Experts of a small language model: width 256, 11081 steps.
Below are experts of layer 2 (counted from 0) of a mixture-of-experts language model. Rows are named router (the router's row for the expert), gate (a neuron's input weights, with its number), up (a neuron's input weights, with its number), down (a neuron's output weights, with its number) and show model dimensions 0-255. Each number is 128 + 32 x the weight over its row's rms, rounded and kept within 0 to 255. Numbers have three digits each.
Before each expert's rows: "raises" lists some tokens whose logits its average output raises strongly, later layers aside. This comes from a sample of Wikipedia text that the model never trained on.

# expert 6
raises: "bit", "borough", "ian", " County"
router:071092178092221116097111110187055149046081124091192182096142141152153120108128123163154102157078146128157154150143119145095130124140138140182138105162099114104122182145144097183187172163088131153120119141100110144141145129137157117093118137210077100070124173137131129131125152143145161047125151116055059094155070072143146190150098161186190078118117174153121171133140130073138141112152076064169118163110080105138120109136112122144123114117143153115058116181109091102070144134143153145073147148094073131139134178144089088127122133145117114109153156136118149107149111168118143199112096098131133068126080120107130099073113132129106148131136148112154100107166125124076125138104111142130072152088096146124100118162126167182151118098192134129132188130190100111108098099133118
gate12:131118099151142118087090111167151152126084166136109105115094078185185135107060068080137148134141145175175107093127113170110131111156125163112026116160119108127112134074171124142133123097181111152064187173119158187131170108111112112088157134192135144086107160098065120217100105076115184118116160156155084136163124075100176125217183142137155084164112158147138109118100132147051152112120128151113167128162124146122159176109176158052170148107124090093141118074139085136108123123114137101120144166143139168121155122090133113126115103155126107121156110102120141138172131117130128123130166084107091108076124092065106098143084160131139165169164079106110153142204064172135180086146096093100131107142094105122109165156107117170140163168173138140112139115131107073144200136120096
up12:151117139116169144117167124091094115074102155136147172129105121131072157121141151105125083108110152120116130119107163183121152146128073138089114110145124113120119175173071085091091099113154117158161124179081143115200142115189071103115161097079151167078151131064167104147155094113117229159161165158134181090125083130163093062145090089089107089089117105106095190137127160175119092120165054113145165153174170173139130099099179131129120129092183076169115094118137157093119141099150061088166147061139158119119108155133082064115077147111122124157156170103120179167133088130138116117116162114107117077109147144135135080039125131088098090142173134172135068105075111110153125173155110106084076163114100157154181135170139141099113101129161149153119154126144155165111112120111081
down12:111088098132154143100059113123126146046099179121076135119062106159157155140073106142086095111179108130136136134163150146149121111113081142126121115177153111051153133116129202136136116163211179156111186159133104081145114143151127141113180107066130187099137179096095092113092102130139164181143176169108176138126119151119118144122077108097152102118107138072101127116203123125076155177173101148166157091110079119134123112134125085079150128122114140148107104119120144157154135096133122109140124150174186135146135140069149066105157106135169094119172168080120158119095098144151145089112120121092087153160119120106099138183092130144093126165155143132157127167135060136111152110183096005065086202168132119160092108155121143171093145167136131083088142110119126086181173103122106
gate13:119124112111137154100101135110123172096154114150078180075076106075167192121090122138106123105113126066123076226153123145110073136106174202116114136081084100107087130139079123097110145102189126108084166151109134117185112097128144158119083116119139136170115126109165141111163153111125091120104118097155157176091131087096036191149166129145111131051115110126189152117142118148097136106131083080087146132118135083062149061121096158115138139144161132124184207205032138144157159136103151136094125125087104148162177082123126146069198122138132149140157111127133133168190165101128117151112093121137100138082124126146154111116096166100138123146154126171142151184113192132168108140126131129114134157084190100123113086117126160105101115193123107109132153120170160153078187151105123
up13:131149134163051079134148135163148110175091154136074100190076115200157122161120132127148124181176168122147131108104078144143123097134097061073158140110136116097179119187174153150128126143089150163106158119148139144064102160149096162100098132146147165139106110113108091124063127113051107094131104131082105123053127178149171111114174128146176142157140136094070111127132160103078114190120126158150066121153163148167101123110160124127127142145072119131089071137137140142088163146180054141088120119108106103109127085113100182109063102167116110096119113095167142094157184183105127098123165146144127130146197144126118133130132094101146177135154155063131056145132112111061113090083113122167161097133124123102137132090194178159205085084161106104114134133125085134127097130202143
down13:142148093156127092139080141178121112110089118153124093138109074154105136127144104159137132174123117141111125143129102119116115113096113127086110191101128044133153142185183114093063115149134155152135151080103100106089136107115146148147138118169142172140160156137142060112113197140164105164142187121158107175085113207154160139121124005140078134122111207106142136096069116141056151110172190150161186198188156131116138114134106152125113131126115113143130119150144182082088101141143122088120146193116122123122109113048085136108083127136210059146099161150153142132148109158128106077124108154130165110146101144188115120144110143098086135110152133114111076182147096116087140100106119129152111147142176114110128145182123121118132171129146063136099158126171098119180146096188223

# expert 7
raises: " the", " a", " his"
router:174127132169159114109095143143143123124137086094130169100124068116141073098212110096135092099137110075178147162135119165140178131103163143181111113165105090150145144108137177113102143123089053124134101136100122145100121124131216135092104098173154124127099099128124104094075136057092150088192111129175119142104137135114140140066106095112152061121111113101060181102128094117132136112080141134108168120126120160118173036127152072083120092164108130108141149168083151085104138182132123142126140133180141149125139137142116086205108136161077124045061154096082145103136154132101088111096123077137143115111148133108130096108117114140141108110153170084156150210105157151158141106106136195130116080210155104150128116056073176147185174143156154185148110128145092128164112102160119
gate25:190114135099140105135116163160169104094133185164086124177128128174190113165093150157150173098106138146148118180106201161117119057142113150107133150106128141108135156110164109139144112089147114113150138101179184140101135126141196177083147140126112050117164157095131137097127082125104064181080094138194093143104123148082076152130082150142117181155092119070059143099159164066126056150124186128115121130119167116109131074090173151111142070125103118148075119126155097062129119162103129115182144139106127106129116085037076163184134144154146095135124135159154103149115154126103047126104136060149051114148139088129146160130152162143167128152159131110138155091098098147132174154150151072180155166128122143092145153128139179107132149135050158117163110097139146119113145182161132
up25:171131152132152147120106172155124082144131129188191123137140130092174124100131083146093148086097163214122131175087144102126098082107166087198157196165160137093144108165084214144147059124136128139121140193119099115132120111137172114114159131136107107080123147181136073104140125101200056149118100129146075081156126094166145163133092103102174155061124084102151175090120138131107102153154145113148100100187146138151124149119225130158136109142155111169128140158114168147079100093120138081078162140129145111124122170093124102159151133105140123117135194139116069131105138108111099125050105130119050101166131167152156116082150079137125114119062144138149162094111144126101107193130120089084118148119189139157174090156160158133139151156033162123167142107082137113125112136100159
down25:159129150141135092120153135146184126117175153156084095089173142163162167129060128107136135096126170140157089123177156101122190050092076144071098179120177100095203152102142131120115098146148109130214127146106147106094169165124171121154073122161114136078105083154166118041137130147172098098089130166114175104151119155135086081128136111083088160179091112097090149143102142131125120097130143189111129123099135077150195105148147141232092142152144138146100085140121130142134159214119125101125134126116168143105094127109117139184118101108085126152135090126159145157061128143104071061134154089164110100137160151142141085108153176160128118162172136128183148081110093131144126162130132155170122136142121160088188110104115166163052125098163205089161111099132155147120158139164153
gate26:132127103133122100159160128106110108106126125161184148130175131143113095154077093181112200140140160127111108099081172157095180132128106124126067114100118171150152157216134130162141172163146156150141109111113111105096166080095171112094114103103123140123059134139128105169137111176072105118099118091191127125118174071063109126130102122118167169136154131118111160190165160178155141143117077143109157100129102130161133236103118148103134167123159115100112197068153109054142165124145162039161136147123146110143157166162137136156159084190095109099081147132130119144115126127148041122074105123135166122135191156089128136116117174156147121068147213071130159125134146085154124141123132149111126088114179093173205110141126061115060126112156110136146144078110133134098157160147108
up26:126116073132155112135132064147137095150167174144064101122186109135143162080148130145091085105116134169082122129136146129105055141128104156103108120123135140117075068105091125206107096104109066135166139135099096110171155141087117146111137097187128118163139181148130128164066142155183127132123113144151098137193120106168125129104165121094093148165128106187105158087122140122048087166106140127189124126116133148118098069107121058132114199145125095143134140132120135157157130110124117189129108110168167134128087114058084072156125177073075089118135148167114164102140181068117105125119090161083126008077121161091145090143126115178132138154092181156090139128138117110120150126115120196139122091099171136083137209153166172150105118067130157116141120140118156149177118173092159
down26:152163093148124130165134107151077097107108144134100127151077139098109137125091118087141130150123147123105124157170080086108137144160162163138132117103101099102133138150085040150067124151137160134178160115129105123121068124120160124138135151086109122150125065129137102150121109140186147112137099089093129143134160149080089094199118112192100125092132062052160112124174103146107167131140142204121109117135157156130111171112123116163166085233180137164119117168059108119070175150155134094110123174116146109133172110050073130116118083107089192201136158107121157126185188175139132128110100064098119120120139115147085102115081107186133154117173104131126087182124161136172187176135175049113157139105135159148109143144183109113152118117143144153114091158207137150089130136132064

# expert 5
raises: " of", ",", " from", ".", " in", ".\n\n"
router:099142150112177099104095120137139168152139097087158122179126119122179095117210125062090147139110130089136123127181148185076109089068153056159130122158190094116105136088121152116123154094117133141132070083091162134132098134112177092114147116167141110124175130108101201057109085110111135080178155123133158098125130063086154168091148129124091103125096181107120187136099158140091169096140109121125133111175115153083110118087149203073145103134112079163155148124126123083103158134099188082086108113076126137159076123153126103147089213167131135082109094112129184139097142120117086170139138081142174141110102172064159106125112132076126145080201142098123102133140173101133120138133084191116160093118110121149116195124140169146135152044122167149163080132151175097137154111129100
gate22:167164137114029128130132111132135114204136122062138161178078122161183066142098145086159114106190139109075146116066115143116143129145099132093168110145136120198084124109154102154086153134154125138099095168121134104125100143146107098166118099111129050073120149170145150134074123124157075141141107096129086114080167111107100187160118114148154145118151188136141120149085099140082092110118132095109159122190087131114132142140132134147115168124166107177082068130034143139076089200147119085161124119118124127113067182141103143136051132208115177183167165145108095196139170171084103117169144146121104131126181132129183086144144105118108124140125141125128082098107111106127119164132098162144201121136106152065176087116112121111184121103146126106100110159060094137116118149118088
up22:109125100146090157163123100101125089139109188066068090181177117181112148067091170120124143133143150162122113142169132183148161120195087106166174128142135124209122129140133096168156144064137095182121133139088110079094110133133120137154132108115100025124115104129101232145108146123142121127144126151147090103098154109156093122148142149113127187151142170143095143093140164093112108123148108126183144056156095138114155111106142110152114132106126157153070124151081163192106094178138185104073143086114113139203156191080096124129121107158144182110182116194115111129120193139145134132164164110159118117144180121084164085166175121097122124137186145100127039128121126115121164182091184160157157106134119135123144097129142044145095138101129170092115145137103170153121158157093137
down22:107139132155150087133099132068080165093144106173067147166116191086117127105163145193107129094146145133131105105158057120151084100134023144076138115135113120075127165101131153167178126078172096150149105133169134126157146127120097069130085078112133134087083097158191161117089145140166142092153074154082141081153101112149120094159110131132138145173155076174140022130096064124173116068165091062101116147140171168126104096092131113139124110189095092138161084152127154109120190132169069123118162175083138206099165148136100118133122137169109143131139144097116124173104146133122190134141164144130153084110121166168118157111136056108120106122128118151117098130161181126092094068145172097122137141055139108184158114147156109159120169162140143138099100117120135149138157181116112
gate23:109148111114141077113140090034077135118124128122159156137142132110119120118112111069125123145163130103096117152049159118112121082183189077084087107115105167133117125127130124149168123054117081199134133135169103113238034158100121127106164132140105094124139116135092109135145192047105103112169195095135119132110127180093167150122053201132141110098121083127168074192053189158143149155147139113119118141105108106102135115161121087091123136176129137147093099106125190172121075162109080117125125194148159099155146131093107178127184085176176114127110102171083120074143103159130146115078148159166169087123155123081116108097185137115146132148128156117127094133171117103187141143137133124184107130121103145169115119080129107135102126108144129146134119103098155115093103115085161
up23:092160127132133203109118146109128122153146166100127112105096129105121132228150125128155071156161116120113087163121100101121114152150164122139150130124142149102173143155095127087096123090087113110166114166139131101141130097149144138132100114166117101205109094191154077203145117160196097146096112175208061110135143204171118125157135108129138164063123077157143113181151147156129080081089131096150152152152173152146117162130108113116120091147159142170107167095075116094112108124110118120125098047163162123158135151113140138132120121189098117107135105181133043141184087152148093092192146139177077130126146134125187138110125089099108096194108133190130183130141096127140135117087196129111125197113096141131129080098126144147095170100115152082107127103151140154091081020124157
down23:157119121154154099099099188142115148146066128148150167146107159107143160130129086152100110112095110113133135119065085127127157112138120187100139139172050153134154138149143126130172168093153124102082191144177125157153139159093146044105126053109057106124128145083178113165148125159091145115151134134095106125138122156088128094200069090104163122158141055165132125079102134122117121159180060080155153141095187120157121101155148101157141109154097113099090104139071089113113095158111055131131164127197100108159160177103081105124117152086147166138141126163127136084119089146130108150146195082129120055114089112160138073068134084122119085185113092191180077149105115095125077131110105067112115155145171155131111101130095129103141054149173168046101130115138141127130154125135130

# expert 2
raises: "In", "==", "The", "As", "At", "On"
router:095056138095135114129128125192142165138176115144134133176198109107129078045082135196167137165119137101133135135144103176092197053110152138139091092176112092132123152085121082134148154105145134065143104179118161103137101100092122148112127126143156091111204114120103119141119097113145178129112133123067143099095161151106143132089183173129089139135061184104081115145131116124213075134126112090145120168075141146092112108128158196099085073131111189153111112134083116096094096146103189179137167152114054154168101105136116151160096171125149075106083139111089134108150082175122157108089165088118182093142179113113149092111096121175195171115159120118097127152099149094121182148162100125097085155176119174114126141120168132119134151161118152174130182129112099133143089123166129
gate25:141131109108128128132097105126211169114155151180117172137210131125104137082193168156098116070099150165144097132138128126115198167083123090072180147183061088177145098102106088096095159136159134139093117131076148124158138132176102137160182155127142087194153123167118122157104147128129193113130122118157077105162086182177187156145137181151034123155088081112123173128084137089144074147090115119124130155122136130095084158084125100135071166134136199120155141122163133116120099123183140139075102105192136186166195133108123141063199127149116109078119132143088197121134095114093100151085093141139110130124119100134122060150122179114133149139119173152126106123123172114167116113153104127126129135103161080154112117091106125135137149147179154166125189083158099156075147128106130
up25:123128103153102171058129129105097157107141095077116130158134112147058179165117155079127106093091143125069094162086087116114187155157169126182102190083070140109128155104138055179139118131085136068126142103108123109195101148148085132142128169143120134138147143085164134172073179146113165032127117107114094097113128125132148108208154094131133125101156123096133128214142111088147119094124189091149130112130113096119094137190135110102107177106193173149109086198119152139131134138120160163143155163128130160134121149107104097121154105104081169160135150097208129121143102112117123140155069124074100138128079091139159141151150165159111151133107133156112161117172108183113119094158163157114097079091118105095127129122123075116070138120147100106144231108198135100144168128173190
down25:097137148119162147096143095002165135141128118086143139162151133133112140133134111090120103091118092129048183140087114143143170116167088157151118159116191111079169155168112094137156079102140126139127198096136115111180109135089162132129122144128084085132164144111081077067064121160079138144154110150124152095089090140133073136200137113150150143146185144158103083164171145102134151149127167197152091152138133100153113111150101171120117197107118083050064035165137053127152159084063096188170167129136118184112167144179186189154125131124113147164121150119142119162126092135126143131151120116169069118094060108143120172077153158105170129093141109172167135156149156134092117109098138161134137135110112134167119160135167095121129148086170137132125140106116147108148118133135176
gate26:103108126093112088162138144134116145135178158132072142131137095161107108120124141143157123111055196122147091134076116166148097123148115148128156128153176157140129053103104147149156150109104126086170146128129093171155130085086135102192105146132065090123125186123112076124167161182112054149103114132077084165122116183087094092071104076098125128121094190178103168132089080142117143165075108136115100112178188197110122141108123153180120154171150180091141165112082098072167094120127118111105118124106157148165119131104109152152139169135125175168090148108136085115148147137127131169118118152148113104178180124139071101131181102094127129151060152144122198167124111149196074143072131089188075124128115184131116148166107174120099139141124085131149174082188143117153140223101128
up26:184125150100117130118069166158089155231168167124140122183165102143136144147076141115123159105098115179117128144133091091103114060128179170150144093161090144142137135132130168129176112154049171071133103111108143065116164135075145118111050084070157142174140153083127132166136085100098139157134171095132122100139134092133121110119108135127134094173103124150181140115094179124152128132143111109136053120145117158120113118110114088103126107183070118162051150156164160201206104104120156129085143145101153108143143171069110117134155134098116188142128146127131117117128177130108153092159097121145120160105129146133082164066134167080129136077109143145099139190112121180131148142073115221116170168155144098181104129140096126209104179126119111153142101163074088142090105111070138
down26:115116176183161209158108187100159101116151077180111089191090140120169110123138097142092143143144140112073089178100159139040130144114191126141128219076122105139123102128153173162105127117171112154126107183119158108071120113102091175176104116096130168173163134125091127117126182155143102147117102094134065176100118129114109135182114134137154121092134112111120144104122075138094082167146165164149103157156124043149084104136183115126081136098170143094135134150100126148076073122090147168107127144187135115159119214139121085179120121134168132154131124160178077103131094142136079169115171102122120108103103118051125094084107138131138147056143163118120109118148173174105187166152184144113129155120111091103111140148095096153112096116184153098107181176155155107125158174131169

# expert 1
raises: "–", "\n\n", "\n", "/", ",", "-"
router:111087170137153107107156111183145136085176173108128116112167136099147137100087094131155097169109163105207160178102139175160146116073164157135100139125093076133110117116116070142171131128162086105131113061125106121070136178168158163165118118141070053148072138086121127097108149151109128104155104123100107140102112094128108192103077111132168122112080213109143114137097174131120071139157109117097139165144140126112112060103132135131133121154152155117133135079121122060086163112060141205104158127142111080162125143160102076160074161133100159125126117177127123129129147211090092135113159150165191104132115108143203098141145085137183138086168066106137168168176129107135134166202144122168125163136110143128177120169047163120117162125159163126130146116166069097133076105129155
gate25:126105119132038160166104041139084069141171130157123112076116135116101150132056083112109158030160117107155076102132162110090146131120164129081153165123148117149106134120110129207109086141110101165130181062146112089164115161127124142128128136165140057124147151142158143174121114121180135093141134127134123090080124144094175112105152162141101108118133131192078094145150126144187098093089137167096133124166103111151132101142064133159119127150179106130114179108117148126103045145112139086116138110047171138151151171084166094164089140105078111152189113135158207129111172124113150155146078180086102146108148118150181121180107142122155158112060068110104123106121135083115102084137190090142153103086146181141143138146094148147157140124105081109132155159157127157143109112087200
up25:164103107129160111130153107100155135175136175231178129136143135167088093166171137141144153137095075140142143114134146130188132187120127126110096119127119128172167128090098087112150219158175143153129105142112090101181175083123108129168158128060172160178150133140114132141186132146110118098149125116186135166139143120107085086149115096126142097107119129108153129116189160041081066089101154057123105091120101169158124089130175119154089148186167142119178099167158129097214101095118176153120088176143093116123031130148165133142122111166182092081089117164139153148125087115122125157053146051146130094155110151111107100116129127094105121153141144115169189123150166140103123109161103189129105116088168108146106151143188111141185121154182161131105138110142130110128144190109127
down25:157066153142184154148095132148116084076151124133113141142093140143098147179170155063131135131093105105103113127159152170131127111150125090129123096144192141128123101101099113169126079062116177137165153116115085129180138129137121108117116074164083151113127132059210142095143149107123174107143111123078144124145150128121140121186152144140141092117087170138079145093131148114183154104090079104101121089122121085139121176161124121178169099037068136067112105079159163231072114090104131104120142124112140181102190159172128123134131161100095114138114135140116046149140100114117116127109131154107163161128135132065077110117142196157087116139140137151088093201064128117109101154120095118121107141121100139121122076199097195156095119074095090076147186114164107145096161142168188
gate26:064135158099077138090130156155089132136106148140134094169123064107143074151082101127129148160122188092135128097121131128175140074146127113123137129067178090114151192109207094123097093112113143092134139092118138105086147108085121127094114075161116135091120178110156158119148132159101108165179138122144164156189151107104140113168132143133145161154128124095097111181136119063147099188122144083110126102163162086133135143143134133128066122087185028162179157151116106056038117167117175141158123115166135096148195117127122142114193193084134084142098137146125169148089101162116086136193097134146159180138165091134105062193168160172111185116156123164114084119164140129139115117182126123116154144115134149151128151094187136152160148147118132078174140152134108143181107064161175
up26:145133098153130163129141106113177163154120132196140135119143121066119068184151165086102164080143132119158088120150160121118075154125122145088073123089115183127165101154174104154143148107081122081178084134137145107140091126146051120088098129129197114133157159091136082166103099131082065080110216113125134086124115104125128160109087146156142146067165143156191124148134128097121134162160030137087180125119138154093123138125062110057120129115152147125102144122164163109120165156095142099090125105109134135146145106166126088080111148142092115156136157124156101131100183123156139065089142132107159102134171112139120099227139126064086141111070150142130084156184149117134065128134142133141134084174206111166116168135075079128135088162126055158128150151153111154155081141134068
down26:162079148149189156149133107185125149128128149157102142114193089144180128208131140110172146088133109110120119149106132127126101112175135087159095153095073145089174140177140154095170189103102067110114119122139127131135178103132121081086088121086069135062137120116201131115141116126134072147111137122140153073139112145082176073192137117191153075098107107125164177109184155174162124017129143186125086100146110096146128132083101120126173152098121137160147147164099139139151084145076074156083042132116125157146130137145098133139149124169093125109118130108124100157117161150117088091111137120141086060153155157133191171138084139107090079152103112144096147096085140163067134127100139092139161131134097133140159075105087089133146082155162141184129171150167119051131170130098106

# expert 3
raises: "4", ".", "2", "5", "6", "7"
router:056070145104166085142108133199042127162165126110137172117188112095170117163080110121128127136139174142167134118186050131110176138100156199113124160132094110111115127100070148082138114118120049115116129153092111147140151149089130113127150074121110079136121129112116133064129046116112145126168120108106136142167142111093160147120103099128148109163147117139103122087128158175138135122138129113153141143103120096132133105112105172156143109145150229134150165146093100103118146184134161159117139132155108173193124133114123155151096123150098043123128206137106093107111109154141068154140175143128117111141152142158173107120099111111121113139143086120073148200174108114133152148150121071072078167149204070192146044064100145047119144117178147121167160135161116113145126083134158
gate15:137097137116138113104109101136134125180154170118111091139146111152097134137120107109069091073148104082135162116146111103141223135099128133111110141136120093113110154128173125128123169127139115140138125103126096102061109102156160159161102049154159137145132119154124119093166130175104073089112169137188140159125159040143065087128156048134067175126182105103180110152149171133113144111144153069128098131140034112170072090099156092159101179131122079132137091123115136104136122104173193132173136142155070131115123165123137077099143162193142183145193109191144128132131159101091051098142111104128164175115179100090135115057158156086082135076151162165116158136138135119109165155145148126206128093142179080112070151097141151148095160107133164135148127119147104069100157160114147
up15:140127065179116181156117166119133068155094133153154150104067139112138130123116050178131106142110211128118104108177121090101141124115141110128176118061163073153066134100164123156125112153194157122127149164144113127109115101165133129134055193099158104149201117077115094148128183093113112115127120119118117145117128138081136105076166161097189091103131174144155124135115067126132101146168140155128216166126124089123137124123120067114154123176165103153130167143165133115110058150167130126125098091134109130073119102129143079173094169137148145133106100154129119132109077135161155087122115168089185115130091073176041146115105195147173117121100088084112131095116146061101114124106145131112117149078081115156090091094106074146158082056103121090158091141088158169075092137160113
down15:122137144145145117146076123087092143106119188109204107125119116101113192114098176144120123151094186141117225203139128134151109142152158152163139135155106120226131158141138120086138160116136106128122178111101106084128122077135102093130124157060090116151089091108148106175152110129182107102108170095147137142140110116169138159144114162105126084183099190121099178082118096131099146152158060106124150153150064141139166199076139142015101125166144164160187123160164173121086162121144146142131122142171113109117200091142109132148136139062095122059186140098083163108097168182134138122119120108077087105123109083062155133109167145113107138079125169153132147167127124107146124166133118140078113090168127108149101095052153115104132124155147137114116142141162158102129143200124170
gate16:172168135132143215146035052091110144112118129167100110150097125181090169135205154140111119109083127091209135125148077147094139106059109165103088120161125156065126131132134137104165081096088165121122164175095135180117104183186084196134184131120158119086171153121138126080111110098149108051120105105121115151171070124136159105122169108129147086139136087141156194178150195104121128132117153095126135118110049149103098117125112125133151121108130141119125202147118090123122136083152135113173153096148200133129142134151135164130142147139073142102145129107170085166163102137097211170130119090151111148115103160153138101127010156095157150111129104165141084108149175123074114100147133124096073153095114130148111094127076136147127114151155099149120129137123169138150141080108118
up16:146105079127096067095113113144134149139122106104108078112169123155174126112108141165106116135120109168108052054117135168142148185149129093151176122075082063106145109192178151151109144089114140113133118113171107073091164104020188073130136137116162127133088079085149085099100117098134132164085162114113196114100150079094128160104135107144095188157126170110112056102160101057097110150062140136144064124154093068128136134083098121174130113157116108193101071116123080121131108134115127161106153134058157122094095122104099120102134142141192149134101122134103166104103118164171112106152139061132156111100173142062168160156163131091139130164122123184155123095089132181121137139116136143150184109101138130081154136209101113148127100172135123129078113116116124093157145154086082
down16:179067116165076058104158174118138127196094101136104138160117125081163126083108147127156129102104125163115104111151162093167176138144112122151138098115094107144212151189101111131084120058162138139102103107135095107144157096110134106122137150109091095140128104065125148146127118131077105140154175116139186117116152134108150170142093120191087178117199216090138101114142134106080150137141147100219095113153210123162142098137110138157128093112121133116072117102155104085115084133190157142143103089120175153129134148119124136164149086066102161136114122141161117102116149108151077100147051120122126100106128072092136180102211124141129114144133060150154138072146154116123182161124064164139115084172162152051137091083141159121117127140117138095122081111093103104125213095095129